From a checkpoint of a small mixture-of-experts model trained on Wikipedia: 8 layers.
Below are experts of layer 4 (counted from 0) of a mixture-of-experts language model. Rows are named router (the router's row for the expert), down (a neuron's output weights, with its number) and show model dimensions 0-63. Each number is 500 + 25 x the weight over its row's rms, rounded and kept within 0 to 999. Numbers have three digits each.
After each expert's rows: a language model's description of what the expert responds to. This comes from a sample of Wikipedia text that the model never trained on.

# expert 26
router:481458463522517513483537533474505495511525497524539512525513456489501530495544486552483535497457518513454483459490533487486538477491479505487500460455511527486470504495519479499540469515502458
down32:486492541492468487468490484465517521478535470511488500481539443525533499536502540456472502574479495509524515529480473473526512512508502455502455536521503480533514527514508524500458490446505531
down33:480493535480472518497440544506449476456510515492485532528531522448457495532533486449535490497516539491535515513512466469480481528491537467505484503489474478485484512482542486464501501494488475
down34:507479535527496519514496525505515522447539458499523478510509500477468506494509532493472502547516456501440530486498470519433487504469499503483495550513517488490495542507497501464448494493483467
down35:495491519468509498495532505564482534536519525487475483497466486487466498488526505515457469459524489495487480520510503542514519490525553485503500509480525486530514492497477498536527492514515488
down36:488530472490481551530505473489500479481453504481470515515515500513528484492469473532485540524511441523503481495540427483488521513537529449539502503521490489511490457500476512505549514498517484
down37:501498495479547507489482470505513548500473476521496494511521484505531499523469521522483529502503493498533477504516498486496493489518495509525519515474428508508471484495500470495476501461483450
down38:529523481457454488511485513474504533479512493486467564501483493477495534476473465454514518506499482542460506509500488488480474496501512476497502500517511501489497500495490501476482540525505499
down39:477517465530532503494519521458513473487502437503514502457498461479548490527520484482510498551470496520505557481509482505468471498520502462502500494503508521474512482483497462497486485506481519
It responds to: Biography list descriptors. Nationality and occupation words, and the commas after birth years in people lists, such as American politician, footballer, (1889–1962),.

# expert 35
router:421470482440507516526461486517485474470504503482526449513513528481521484481439505520502496460470515519519508517500489542508529501516515551520513536557486538479466523489487488532533513484514504
down0:430476501488486563516502478504514542501541498476503522503482497488498522513505481478508527498546493507523544483456509495484501501521521482492468529508479482448492468485476520493511523499460445
down1:491462493517506489489493484546518498509533481488476536507488516483524524467505487454538507499556514524509507527491544490539507543513493497506499537464481455496476497495509503486523525522492513
down2:472512498468512492496483533529515528521496499485495488474504487528511456476491495493521517525507515489470541493497505533509513533497550511460489520491483485481480515484482564475514490508489441
down3:530470509526512443483518475470503497502471496540525495504505509479511447493523518500530519484465498525505553456530486506489493508468465471501494482493491488507505536444541515512469510502519481
down4:472526453503500477501504473529545485509543483498536536508510485490544482491531462477504524477489479451528511519509500517479511437473522501486437526483490505552507471500500566507522471556473474
down5:510505502502515484474500576492486536549512472499514504476480485476495471460459511498501489527490505518541498486501535493486485516499509520528528481480477483501462500494522517500497463471512507
down6:539561513503532489448496520526565549486522525500547489507483494548490511503505490453505492527492516500523471485540455480490524532479521482523526541490540504514512511470496495499483522508504504
down7:501485506499436525537490494448487536495514525483496522475529494475526479479464529474495465524501510483469496462512469464468494525494508475518519494500541477431526468529527471468469534481533497
It responds to: Abbreviations and coordinates. Abbreviation pieces like No., Dr., Jr, U.S., hyphenated letter pieces (-A, -D), and coordinate symbols (′, °) in infoboxes and lists.

# expert 49
router:519541482514511576481462503489465505489445516527525517490526509537509526544520487465502498456502481485528519518481500491532522515504511501508511522507537495538481479497473512470505513479494518
down0:521546499512518495504480536502475463535472522506473523463559481513493446526542479507489512517464456500540503501550510502539477515462470481503505487476496468466513527497500493515485504496513490
down1:522498482459525503494535506511550507492508495532489487477522538544518462474476505456481538538466521460536483519504500522487506527481504553518537523524534496488507470522435485550480510530516466
down2:476498494440509475499490506474518498453549491466486533492480519474494514483520493463494467513532466452459525494533519508508493480515481482510485511472489497479478458501471472466483499480508508
down3:480523488492509482506507438537525517497528454505494524480465490495447510444527541507479498487515447511487477487513513483507492476507486517480503533479490485480482528479505480485484535485490536
down4:547529518508506555533480546518497467523490556513479505467469454525495518521480582502485491458484480530554521537497519476519472511451488520518543507493493488494532498517509525522516486544521530
down5:494500523486461512499499527540549496520514500467576533550497500496501517490474489557510492463518503522541493524515472513484507467476535510506477498474507528521517507467482486475506543515522499
down6:533474532489520506509512558526459584505494525507475501490523450532500501459531521457506471481501519513510523488491501551528535479462482498521507527526537481474548482453510541547505515488499484
down7:490511528528479492536493478490515504500496511468520517485513515518481524530488508512511509577452518491515465480494507512515499484500504502484484453506537480487477509492533556551519508470488446
It responds to: Months and time words. Month names after on or in, plus time words like later, years, days, and born in biographical sentences.

# expert 8
router:513496479511537562514521465501520508487507430472459511478554499539514498505527451537485496510515525487502526491507486473548523558502486447502503546531526477482508477518464541476462506506527550
down0:494494490556533496534452494505576476500525467494476510481516481539519492545533507507523481443484524541508527489481512496487486465503497517527485484500521506492519538506507510535506534476465475
down1:450510478545486479503526463541543488513518493484470465507508495512478527475486499492539493498525444464472485482490525489527496511491504491494496511538439460546466549506482431535527500477506504
down2:514529514459503521521523470491477521487482454501487508510479456498514451511534551496502496495499496493503498490521509487510507465480499465522441474531515534545529489455494469528508513486453494
down3:531452519509495510515465515501516502455466504484481472516485542542513511483463483515495462495470487506522506495480465539493507484469465470504491516526500489513468485495464516524531469525489509
down4:518469514517482505483498513512452546456506455496487506531496474512549509491478507495479460482502507470525553467487538536472516512538494536483474491485514500513486512528520498518476513525466539
down5:495514490488510476522525521564511547529497548486481509486552557550467520493503543506438536491473507483529455485480471486518519464550521490498521485474511522456478471526500496522499501490487475
down6:494519496481542507540531497458552525519516486517490488481508503506482510489545498488470453495494502487552457527497483484492566508464496500514463479511533533519546497511492512458477457478480482
down7:483505519508508502454488513515470506528497492532473513548545486515455494495556495503464503472503487475499565513477481482513524487471482492534520520516526503517485484537510560508522522495510533
It responds to: Name starts in lists. First pieces of personal names and capital initials in tables and name lists, such as Kh, Charles, D, Kent.

# expert 52
router:513566512524483474522438480522539528496473476494505505494496500514486528502466500495498493526478438466533494522463495502524526476500508486545502503532481485491508527528447505515515480529511520
down0:482508466541482492504455499516479547526478445538503471467543439517516505514477501544501493553492522491508489527492479470500506492480465501491526491484480518522480519536540531541479496484505519
down1:536552489529497489529517548490504498522459480502449483472498513469480502527493477495453539570476496446506498557514518528508506482534525544484529511525520521525485484513528530497486522552496512
down2:522480494477483539499539509479523492518505445483483485514564540497523452525502482517477529505507524482488472474493524510519495522452512502525516478523495489491465507493484466491497507528494490
down3:521470538495534495512512506507520485540536489441501510546510478452522517539510493488470487508519486502495512465513512504495501469475511492503521492497519500499513482479494493470526487510483486
down4:485503494449475543498448472557517531522487476494498495563519483523514488477515556466491476499531512449492495455487536492487546535494489514518516495538500526523510488488515501508504521509486503
down5:558527505496503513528504503495496478494545519512517477509466470499559475497504485548476520454515510537542497506521566466516479525517515475501511500530452546488556499461486456505531511465490522
down6:484460535523517475504512506472489463508505526477517476496493473538438504469501542544501492501503542451492488518503456551472518472419520493500500496476455488459458523518468510510530543549495514
down7:478482489502492507457552487507510541537482502499479515499495522509510515505533511497508540513498480509498498504484501488527528482483499525502514484522498509516482468507504477493432467506540516
It responds to: Commas after introductory phrases. Commas ending sentence-opening phrases like In this early version, or Since then, and year digits after In, as in In 2019.

# expert 16
router:472492517521496499497483494518476526479521483543516525501508530518472560534472505506492508550552539512508525470520501488531511486494541445486499484516517494492545539498500515543473540519495511
down0:477492490509507526524470529524477532513453503527510472520504531464526513501539488481521506491524525474518539480490498499521515494522549535507464453471497463505550504497467498506498484521506478
down1:476518532481488523546467471469507482545494500483475514481480492532478505505533475484503498503530525512486489511468521490506526476508510534495502465532485450515488487483516465499548469461481517
down2:519484504486494492524515514481454528488470503496489494519483520468516487534512445530508513502513472511473498493529501513468512490474506524488498441523486507480491450502506505506468459489496490
down3:466486470521498498489505492481505501486478518497486515510506472544487471494535492497476492543463510497550527486468503540476457542494521504518480500511503447475509501474528532492498508495482494
down4:495513487482513535525477503509534463498526535525454505509515461486491478507507492450506458486483484505505515514461515508490504442505563507475485508481437535570488520524493522484512522523495510
down5:489496536507522542528455495397533493511478507458462555480503496517487469491527499497499506494460486482520522457463498534500506510534488493504464503515518491488536456525510470523573496501526477
down6:488479499487509542465497529547575486467497496513477515515484482538505540480503483511478523507464525457543472511502492479484493508495514525504432527489436515498445528478498556446484514478482486
down7:519475518512509516519513473473458480500536462513510497441519519499488531477483486519487501498455485476529489499510488477476493513497529523490518490513491531534495459460493513506472474502499496
It responds to: Infobox line breaks. Line breaks and tokens in infobox-style lists, especially after headings like History or Personal information; also digits of codes and areas.

# expert 3
router:506478541529516525553489498514544464483549456481486490457523484539498587552481463501500486504532486496526532477499457495496523522529486501501505497554514480504512504487495581487476511546482547
down0:505525531498524476495513448563506478518481524497486472483490500519470508491518522504494462487505484506471529530525512489461520498536489505493506499487483528478468509466497521492499500461472536
down1:568506518472486530473519480514524489497522536513497464518535446501495517514499509502496536513514489462479513493492456513520518482498479522486490527483514495551487507527498488494523515519500474
down2:485514529517452547464475534557517506503514464482523508507492489522463471499470494512534507507559457515493467419496491497462524504520478503459499451526462488493453475512496548494505512505478530
down3:533517504497485517463517507548461554490452524520506541486498475487507453472495485524509511466502493477501490492444490462572522549504501526538488525548475553486469497496503483489514522507512511
down4:543468485505541481525494491481528542481513502487494501490512506517529516461502531496499493493585522491513480456541541515488495458472492507514530498513522509508540480497514465494492468550509485
down5:521454558542489550541486468543489488484499530487466462502499451477532531508476490516477464486505504543520514491519496468476498457496511500453499514488469481500501455500446530524507513461511501
down6:478503471505528477472500471470502487531507490501511479499473499505479496504480489481534504509481511537476469500441495468545523527490513486538550506538505470531512560529487502465462499484507505
down7:478547508547469492520501526529552469499522519494519508527496459487465490551503479440503497518522494539504537472509509448479536550448484535500472501498482474503501502467511511530501511463495529
It responds to: Plural noun endings. Plural nouns and plural suffixes such as -s, -ers, -ations, -ities, often after numbers or "other": points, students, members, joints.

# expert 43
router:558543530499489481447510498521468480508562499510500456510454518503517511455506496531499484489535480459506514473498492534506436469485499489494507457527511497525494547463506480515502496544498511
down0:509494505451513505517506489440507500474482476498530552484468511511551492500498506488474535522490463526506481462534527552530461535450509483503474535498507516486513476481478505463471483522508492
down1:517488497493524561491485457485521474526459533439512471519488449467493584486497452555485489497511503491490534522488505487529520516463527467517470514505520477492463465501483467516493522510533559
down2:495473472510519499505485485491473480499484520500501495514446541471483502472477527495484483476494459530509520502509508506519443438533511514508520550556512485476486455456487544480502526499511503
down3:498455512459541523496511507462516549468478501474441486534574526505488551502534543514501515519519508503518484501544501504524532506514497480503507539524511510480481485527494556511475490507515471
down4:480468518490507549494508493543479465474527491522513473482539547508517453501505491466489502519532525505542554490488458500484527505522497482493477488483508526488491506445547534467498487509500505
down5:504501527518465476489506543497524533482475501519519499501513481535531466499541475508520459508523529473527473473512519511483475522550492493522523484501471488514463537520447481530501490543493529
down6:500508466447501507496476450490495535513545514525508454488507540501487509524499508523540481476507524486477452470475524483530516499474535499504524534472507508529528518492475514499500489489496462
down7:516499520502527476526511522484507512490489492492520521514504522508504489465485480462502484480520448520456473437482494486539454492490532483479494512546484526481490541531477507465526514499489510
It responds to: Dashes and "for". En dashes and hyphens in date and score ranges like 1901 – 1986, slashes, and the preposition for.

# expert 19
router:466521487517511481490535504520497511481532514501493473473477509498521461462499538458493549479532456476493497461552560492490539523500516561483485490464515473487500475519496494497512496465493493
down0:511514540480523515470485539495511491496520458532528529498449481518509492536476507557454529561492501508479476473551518475512512473465508471523507505511504482467468546479507481466456529485489488
down1:534480506500476526486470504502484495513501500472535467516515500483522522513495508523482486484516487483493495456500462485548501495527484476499511456532502515492512474496524520500517475498479503
down2:462537487523550488524491501490501491470564515506491509499503459476528485524510459501490513526530510535526544490473468484547527509540502471489485500469514475529503496510499512450497523523519536
down3:543468485506457485544504488507492506540468500476529494444497538491511492496466507484489496504508468529428536517518509536506507474480477562482539540514526496491500487546490459518524526494500508
down4:512512526504522509520456507481499460486516466493487446463525515518484488461485492513486465521504502501514466496489522502487508528462538480516494491488524508457504523542468463534541494563510469
down5:465483487511454513481468514577529477448527498513453564508467506486495519488497488471496482508491525511511516532492504464499476499542535520491494503464525477498499510496490497527511520512480545
down6:506537446473499483510524499531503481500515512535479517494545462491502468500550557496510520505444557544503495492508504491464501512450507526506520516518536529550508463539528492531541487455486505
down7:516512520507480525522495514473532527525539536529480533481522490482509552500514486547508498553491502542507490548520495504509507539501506430494503504501524465497522535516481504508488555499519491
It responds to: Table cells and abbreviations. Spaces before numbers in stats-table cells, the period in abbreviations like No. and vol., and pieces such as .S in U.S.

# expert 44
router:514527485556519527495491504511541502495455472469471470466541516523493509511490488513518499517477494519535501491517492501505545498502536453489517508531507472504503506535468543495496499500505542
down0:487467529493490496502495511518506475461468478518504488548510513483503479494453528471497518514502487472501484485516472493505503515506512540480536514436498529524467489492513535479527496483485491
down1:504488544493500469520526504454454495431515501485522555514478505477506449525519497456497492521450500539488474523517504506504445510500497535496491489468505481506482493482478508495507517481498518
down2:511507515523504522491502476539457528445442532498488556451500503470500477541475549505468527486506500493526549508497508505466537493490512479491526484482484477511453486487508505488488472504501474
down3:517471466473477512456506466497488487487497510514536492539508489541523517491473526500488527482507517472482485496489562460510524447406470492505545474520484516484536479577472523488516489485461524
down4:487474510510496500526505529468495505488484485519476502513529486471547514482493479531518509512473474517449535438552445526495554534485494507479539477499517509548545492518515516517486499507506517
down5:543514518484508504481485503474516517503482495493468521456470451494526475458478515484510508533485518507529498483557515486458505500538515540508518497488500466514529473490530491501493470531510499
down6:542541518559538520512533492525531530475517496472561532464523500493487492550502501478487456544554545529535481455507490506490503554462467518516482507546484508519513491480538535501475501499505515
down7:519484502477453514477548479510543486504520476520467527499484497495487517516518518505505501507497491507476506514471495566453494506471532497521519532519519493435538526506505485494491486542504520
It responds to: Year digits. Final digits and pieces of years and dates, such as 201-7, 195-8, and commas after years in lists or opening phrases.

# expert 25
router:505502502484479506540485503513493539501486514478508521528474468499515494491464514522506441494498495487515459496464458488512494510461478500500487514476495540513498489488494528492510508544509479
down0:492516506549496493512528498513517510506501511474504500438483519490526522499512497471475480540464497531515507484515462534483484528483538482543463494513484511517514502480497478479512529501485542
down1:487549506499480493494511522529515492494520524470502487491538532500513506510542434498511463525524508510490510518487546499499507567494480509495507540499495513536504487509537516515475471499481533
down2:585495509567508526486523484465488508512506445481488502515507494487448514477439479444494490504501480506509516502482495505506492510504508491548509519478509453498531512521476481492520534509538503
down3:488453477472505485491514463521442498503469544513519488498493501506512504543495475504495515486502487519521479517481480523490484480537480452463519469501500492517551497471487492523520474521507468
down4:503475484536493530478495495527533491556467513505543481464505518497497496507525526521495471485533482544508502490472455480475510481523533528508511512500520519520533478484524488571482482513516480
down5:486467530454500475470496451577461518502498509516501479512525483521531512500472514527513484525510500500484483449507542473526504529529543529476533507527513511575496520501475479477557502487487489
down6:535520485488490491501482513498497498457509481497499515475510533490453469515464518496464527531514480498502565518482491498503499508425480519531489455536517532511534539454530523495461538494512512
down7:484514496525522472521487521470481528525552488476482529494498507497468451539514493500502516516493466516543561517449516502521484518487519474490457514502493488500531474509474485520510532489500494
It responds to: Name-internal pieces, titles. Mid-name pieces such as an in Blanchard and y in snowy or Billy, plus punctuation and words in song titles and track listings.

# expert 41
router:526525485529516554547516498500531503495476436476478486483563510549495510523491485527493495489519512485527523502518461471525523539528516452494499525549513463510531506514470547489483510481515545
down0:484486480531504491497510552468502516496511483501497477501516515520484453501523531513497481490504501504445535496498417471533501486513434558482516488534534461494509473551503481481527494486491515
down1:489514490469529529504500486469506471522497515489524518464548503459535544478488495501523460496474491549488490506499474530488498504491541504476495466466503490508481521461474546442474485484509481
down2:503465498512517505499506470523512503501520524483526502422495505524488484516491527503474488493497516485457506460489511490496455471506528532506534502534559503475464511583476510504533468521512490
down3:536482502489488516515501522521439502467544530489479534498451504481503513518508511472504519496499472483508480506497464506518493464447517544526520457488489512536507472493468480491485504533500494
down4:462517506440493439503479466476519493497496477515490517479504491489492509446494503477532549466495508470546443537507460503500510475467499457532499525501484472499466497499511504464475507516513485
down5:549524442488467470482503515497476547493508483501517471481527507468488522452502501500531504446479515533497511518473484501480476511526483535519534509512504485468478486470458554488518486480523476
down6:518479511489463472518504492488464477469501491516501529483486519503529475489476518522481484494530515494487462517500544519454488495533495482545507467523483518516538514505476526490481523435510463
down7:463506521518478512514490479475520496481554521478472501482484516480481493462536475501481466515489491525509498486565482514495462493534522547518504500451495428529486494530517523490470519531496523
It responds to: Technical word starts. First pieces of technical or musical words split into subwords, like comput, function, enc, publ, aria, plus table rules and math notation.

# expert 53
router:544531479526531512506514511513523513518487452490487514486527533458539562500468461487514489476505500542508542479498515533509519552500521470530487492526526477471500549536501480471530499501527521
down0:469466497484486524489487525499504533480486522534470504521486538479519465478477476511531459450468490528507531518477483517486479454511542487498547489499547470478504468512496463460525512497478513
down1:496497517498505510531509493508470488537469478506473541501539506456503536445495501492489475476530504515467518500540453533518498488476482521468506519506481455525545498497457496494490513490483476
down2:529479503453481502482471535543488472508468494523472476484489499489483467519535478506501499521486493512503492527468497495498486494497510513514475508508486511487559552477479493485487501494454505
down3:493516518468511499531508496498546522502443512503506460512472535552458466500493545484493534529540478485495498510497548491480482479511506467517504464490503459516449502518525513494451517494514516
down4:485477493437556523509564513467492482488485484465474483513503521509485508482490502551514469524499479506442517546515528463451503513507494540476510530495512475520501506531533486482531537544483495
down5:503537507539513547513494518505485535477483549465496501498489489430491513503534498503507484470498524552534505515502525521521511540511522492492498486479533521487498481466521536443501478499509524
down6:493495501479477519486477533515480493451508495525511465544532542467576516537517519439524501513517520458496530493482488476468484469506485506520460486474532530520507524528535546502526495475489438
down7:487513518465505502502493477480552550503517480562491473531483516478549529541481514473483507488542493512472485488509542467487452475513517526522509471492495522507501490461511479527518425501495535
It responds to: Possessive 's endings. Possessive 's after a person's surname opening a section paragraph, e.g. Bloch's work, plus adjective endings like -ous, -able and determiners.

# expert 18
router:457455528536498490481501497477500485487471476509485473501530502450514485453531532484513500518453516529441486508470497559522430449470505515507480505469450508506498491511512447442463482509498488
down0:509536494510466521552512505486486494453496473500483522486486517432482487538517487486482498470505512508428509523507464507454476530526461518487505481547507520488542519457510456491523499552516517
down1:476541500547495501506528503494446544530505509516518458492550520540448534493511535496480542479507493523488497525444478502501462494489498454490498511512484505495491459478511463472499495473480512
down2:436528527569468480480436500516489474454517522520478472499465475487501502527525522503481488489495514509530504512504515509462475529525527497526464481478471471489468483488493497512517507488507538
down3:509496469486485541525485493478480530509459496490513533502521499514545498468502534531473519519491465459519527507450554487497529486455552468522442495453498527456495483478490489509503487495527477
down4:519483491505501475475495511486501489520538491473501497508507463514486505546516493569506467533519532511459475529523538484494473481494496497491474504511489517478517540547503457444502479515513520
down5:494521492507530502534527506527486506509508515520510502500472511514484497526540525519466519511520549460490484515485517469461531531490494471508496480518499522476532501492476507479528481532492532
down6:523511538506517484523499465553512489458478482476429496499507535541478526506496472512532474510497483470488523497473512542538492497508546524479501510540480519480480514495509537487456516482498473
down7:476470514480510477488496470472492522505490496512497523519489544498514459515470554470510523453473491482505542539544485520544496471521534504502508559532494447461578469500474527458476470498531504
It responds to: Taxonomy and species lists. Tokens in biological taxonomy text and species lists: Latin epithet endings (is, ensis, idae), Genus, Species, binomial name, author-year breaks.

# expert 21
router:469508517498522474478449543507518477547577501495519510515500515503540498477495477502489520522529442494470477473506500488485487498484514529503507462535458501516481513522494524487520496517488487
down0:503530481455480520538499463486528498462533460488487535482505525520504528486494491515471526524477489500488443463512474478504555517496503513483511490513517515498501477498484511474510499516484462
down1:490524542522482532496500486506492482506472514537510503498480478467497497529500526528446480525468527500414503507490472488455498510524524493526498451460492513507496508499460533465480501518509531
down2:508526511474516527461485533501480484502530505535507486472504497498518478439496490487545511511544476522566513517513488526504521517480468498500502499482494518520473435517531500528525506480503516
down3:512537484451537543494434524490522518517548542509496509485519506512524508523492472457466475472499495507475497501522476499526487549494513540525487509493465498492504514534491501539479493506494516
down4:531493458480499540506475483511489535506502520488472515553475489504466532503529518515486522467482532479458484525506530513482514511494452463504534457459484467490499483488504446464528512491475497
down5:444526489478509490483502492476482491496530460494455560518533490442486512465475482489481482550472493516509495481513490488506523532463479533496475445494495505536476530505566551523466476454503484
down6:547472476489473570486492496511498526501470559514483490494481493497479476504497509481473499496485511463502476515473515487481501505534506495513538518457541525478474507486491544515521485461511542
down7:510468469504503545492541489489480504424462547509464510480465469483486498544528522499483469475480547506508524512470524521499474453544498478493502531447561501485476508495498461496516489537496527
It responds to: Person role nouns. Nouns naming a person's role or kind, often after a, the or his: leader, member, player, son, President, and agent endings -ist, -er.

# expert 36
router:590494466511510545537532493463477476527466452463484488483531498544522553518477508507498490488524528453498534515545495496528517535521534481501515517551514485481521478508474532493502521493507531
down0:500537504508514528487468496481495499512484450544519493540513488470568484496527509470494454507535474501480442504490527520505460501503552537528497506502492496488499451487517486524513510562484521
down1:515481497445540447510511484504473475486517445471514474471512505500471550515492470480532509528489495532435511499510586498487459500496483489485515510517515490497489504468496487510508543469518493
down2:454515493483468474484449529542514506522530501492517549498496496542476467483505456474471491504468522464507486469473492498498500525538547493493491497520458536518494501497500481493451494457492501
down3:528538499480506514503487473500483470488490448540504490503486552440500488509530564503484526541501451518536529528501508500506456523502480481509490505497523501537506473500502515517474530512517508
down4:490512458538507477502492483472512448497477461531457495526484501489480510514499509516491487490505495512465532502457457507466512444528473496502492542503521489511500522492497555525521499514509503
down5:540493522496510511469483480516499499477524558443529493538496508492512496467500495479478540470502499537493517524493498513520525532559506498505488461506518464476488488550484501492476521517532539
down6:471486512533505506523486500552497466522485507532475540514492497496534532564504473525549475506470502498449537519516568502492497489456503503476480534522525461515497490490510526499546527523508498
down7:493524489503470519492527451520499461464534496508516469523503535519485496486520512515505524475493506482497494506529524491541510492484528511483477476501514496516511492467481494469500514493487491
It responds to: Title-initial capitalized words. Capitalized first words of titles of works, albums and names, often after of or quotes, such as The, A, Night, Love, Me.

# expert 4
router:534514489508517529534498507500527513491427468487493467481541512527480502528482512515528491496522481518534501504516476479497516545528542475505493515533498491525520523506475533501494505482487533
down0:495520506510507513483524497476507491477467510521503498469514502500534451467493534489522458538490503499472494459469435492475484501498501491527478518512489511545477465491522488514476526464518491
down1:498497494512494498477487482487520471482498558493526508463492511518523494526527494493526485494523508473531502487473502473450502516510552508501493526492489524490552467466508527516547544554477496
down2:514481536522480511509530541496509508528467513539448515491521510512527492543502569485506471484480553484522510562515502526507473511515528494508507467476521461451480488464548508517484485480492505
down3:564503492489529493511497483494547506482506521504459509516523478513467526518488463485496528489503506524566485492501490478508523533476526540513470471508527472489488528492501477491490522484474511
down4:516503477464480468483501484554481541523461472496539520538522511504524517487492508493470505466539506488499496465485512469510523476474501491478528486516509489522519505452491507508469529469518460
down5:457479498508514513511463500504494493521521481490492501512511484477531486484495468567485477531505507511490526514475534498502469546481472496492522496490478496534487451519534465491483475515515451
down6:469489452488510444517469541507496548577557466441465498538483503488537504487514515473531472500517466514478489503543500536506511530524520519519515533445491521518472513533512514475522510534498446
down7:520493537471505468454499453501474529449542517522540501500489492484518451548473476476467515533528472536521531476520517514507494496517506515494483527522538498465506509479518480531504449505533488
It responds to: Mid-word fragments and table spaces. Middle pieces of words split into fragments, such as cat-al-ogue, cor-ro-boration, mel-od-rama, plus bare spaces inside table cells.

# expert 56
router:519543483472505491513487540507466527510506509459513489526479503493509479514503488461497490502505502477484510463472482485486538457486531465480484507538520503504457520515491487483492508500525509
down0:506537511499453523484552513525476508472495510501491509515520465450466452520480506543510511555505477502481508508499529512509463465497487469516491534468487538511520530490504542509506544493481505
down1:532482457508511462489478518501530519515482534498474519437511484497532490518509496497502530522444504484427504546484546517484470518488497474468520519510508515437518524539487474500505484464479494
down2:552474488485465544488514462484456482537499511482556506529507532532464503508466527474494472457509512495520559502490484520500539467473494510534547537532451462501483490501492489505496534554500551
down3:511523504462495504494534509440554528483480463475501467518491526471521509487538514514506477489547497532525505465527522492480467501514459515509525502524524492504502546526483482440480504496493486
down4:501496507527490474485474507526471501556553536500490532491505500492500512558459507481494476478479561529460493465505476545451527492448509496494513496485499475487495493522528539482515568488505512
down5:503520508512480469545464535506484525534499485489498525496473474519544517457554508477522534513480485498513503541470520516484501491429516505496491483536485511483500501511517452528444491492518489
down6:501491466508503495489512486519516497536506453493477508483488448444576519507504486503502518497502519525453485538527518500506472522499516487478512489548503498520510490553496539467527510543488442
down7:513480507496522483484505546511494509493530533541490494472497478501505462513507540485501538513502492467471458502454537511509512537439473486518540475448527495469486499528468476518453498528498489
It responds to: Clause-opening conjunctions. Conjunctions and quote marks opening a new clause, such as that, but, when, although, after, and quotes after stated that.

# expert 51
router:524533487529519550537514496501531503496458437476484488486561505544492510523488495527519491490515500502529519500519462467518523538526526454515497533546514465517533514517470545487478515481498547
down0:488527534536501540502460470505518526533490479495465509474498498502508516514485523497480512472526551501459530518468512496502463478465509550503501477527536485504502451493472550519514524528500520
down1:478502478452510448505491497482495519473526504507481464514528505516511537505486493517498479535511503513525514479491463511523534478514496507498482505518507493492527502485509510483474508545502483
down2:443476517461490507468524501426503504463464482516421501471502504470466497475537491512540438509521485508549471520519444522495512464523492455475508483491483498448445487479497518493480484521480494
down3:482487441541475495522466508486505452499540493488499493531485495489519508498521443522482529522534489504545497478498505559504511484473557512486483460466467548484526526484441541455506538489467525
down4:517518521495549460489510482495481491468500495496519533481512546520463483465518467479483499483521476529540446467513497457510501510539525495508518499505487513492518514528480513473503519491524540
down5:515495474495502494532481487510552525522497543491519538533487504463500493472520506452498526455506538507520524473480544532494561508514532468528485483550517487507482488506515456503533503543490496
down6:492470433497506479487467489510485504459487518514532484552515504496497521485576462480520517521522514478525528479488502479533533462523505473487487467524454513525487476548476482486499508517494509
down7:517487514473528503530486488513506531501521476521487540518555510495488535485515505490495521520495512505502484536496529521516494531467512455488533465481514556527507521461536475474507456513509467
It responds to: Capitalized name beginnings. Capital letters or first pieces opening proper names in tables and prose, such as B, P, G, The, Al, Om(aha), plus a after is.

# expert 23
router:531499467472524529493528486515466558507425482476520548500507511541491443519483484506525509526486459420528498505490490537514530492508509477503509502455507509486533485519486521490507480480522493
down32:526513480505549529511475490473501526497537482499469488508499509488564503573494528501512528456537496566535466453502488527505496510531470489488484493463493488455507483454432489508515497521500494
down33:465550477520467465508521504564517491518516496480538502499494513533481513503461475504487510528470500496524540509509482477489551525473490467531473481472493513558463493557502520514482493497509510
down34:538518448517498506478533484524458545533487530520460555497498454494504534513514520532492470537512529494491533516455477529487543491501537491502458562491491506516503539466529474452500500528492492
down35:511507507496481516483535513478515499504474504487506526511477499461526487509493539508498488503510525492506467496514518510512523532522520484521452531486516493507507493451533494499487527488495457
down36:495476552502506502491526512483519467523520501488493498498432510503474538462491471461476500525473486519514516514498452499489487540483477525489480480486482511514496527518510522464442540496513543
down37:480519503497530489544480550488485496503506503469483526504493464497545496482523469461497490539487509503546491525505534507474517464481469497517484510500469513483500533454503475519489526473490444
down38:507511450486506487497558520495461507510525481501495539477541507513475505507530482457516550520469491543511463503478484474503585528466483496491520479482480485514489499551547495455438477486515507
down39:496532544523542513551518520480478497458494486503505506539508508475501483511537480462498522527488506529520489484505506508489510449473523542517498548492525508503503501467465531509531536481518469
It responds to: Name-following separators. Commas, "and", spaces and table pipes right after personal names in plots, sports results and tables, e.g. "Steve Hardy, who".

# expert 42
router:511471514480500517471541501490497484517540505500526492492523504526533519525516475547478507506483526484522479476562487509466461556519519469530536526511556524501485499469529523521480506480480512
down0:494471487541509492525545492471506502503463503514502509477511550524485550483488476491479494476494514512526542504553507522479477494499492498496472530484542476479552505487483529482455503477524525
down1:486527474508468490512455499479496475491471444481544571515509522475463465450495496481527533493504475528475552507531506494531521495555484500480535474504495438489493485528527580493515502538483518
down2:534496512494469486485523485522497492480547486559465527501481508503484478525502502489503487464465479510472495514547533501487476505512508456513479494529513491508488468490524485455521497452484506
down3:519519511524450529466501515510446523496509529497498497487490497515497521450477503497496459471481499472513513514461449530503532471514523564515482506507456478506509525492495526514542463513487533
down4:511493490513490521515521492479571511466522503474539498473430517501510483472438516493475483503502495507484483483511537540469503487522486541511491526507515479497514515430488494458513492455487503
down5:514504519536494561445538472504470528524515542497503489487499446505498505511482479529475485531507524485487494503453431493511535457507519482494477513529508503521478508435515511516510473467489506
down6:432518484487551427473491478450499517510516477520537541463493517497488521520494497483521456490494489477486467455465492458473479514498510506514499479506473515519466514530549523515488523518492500
down7:498510542495447494469531499509487466480487518534482492436492524558469460515461511518523474456475511521467498528502501487504528478513534519527498521496508531506483538486511516464513517511459463
It responds to: Commas. Commas and comma-bearing punctuation like ), ", ', separating list items, clauses, appositives, dates and thousands in numbers.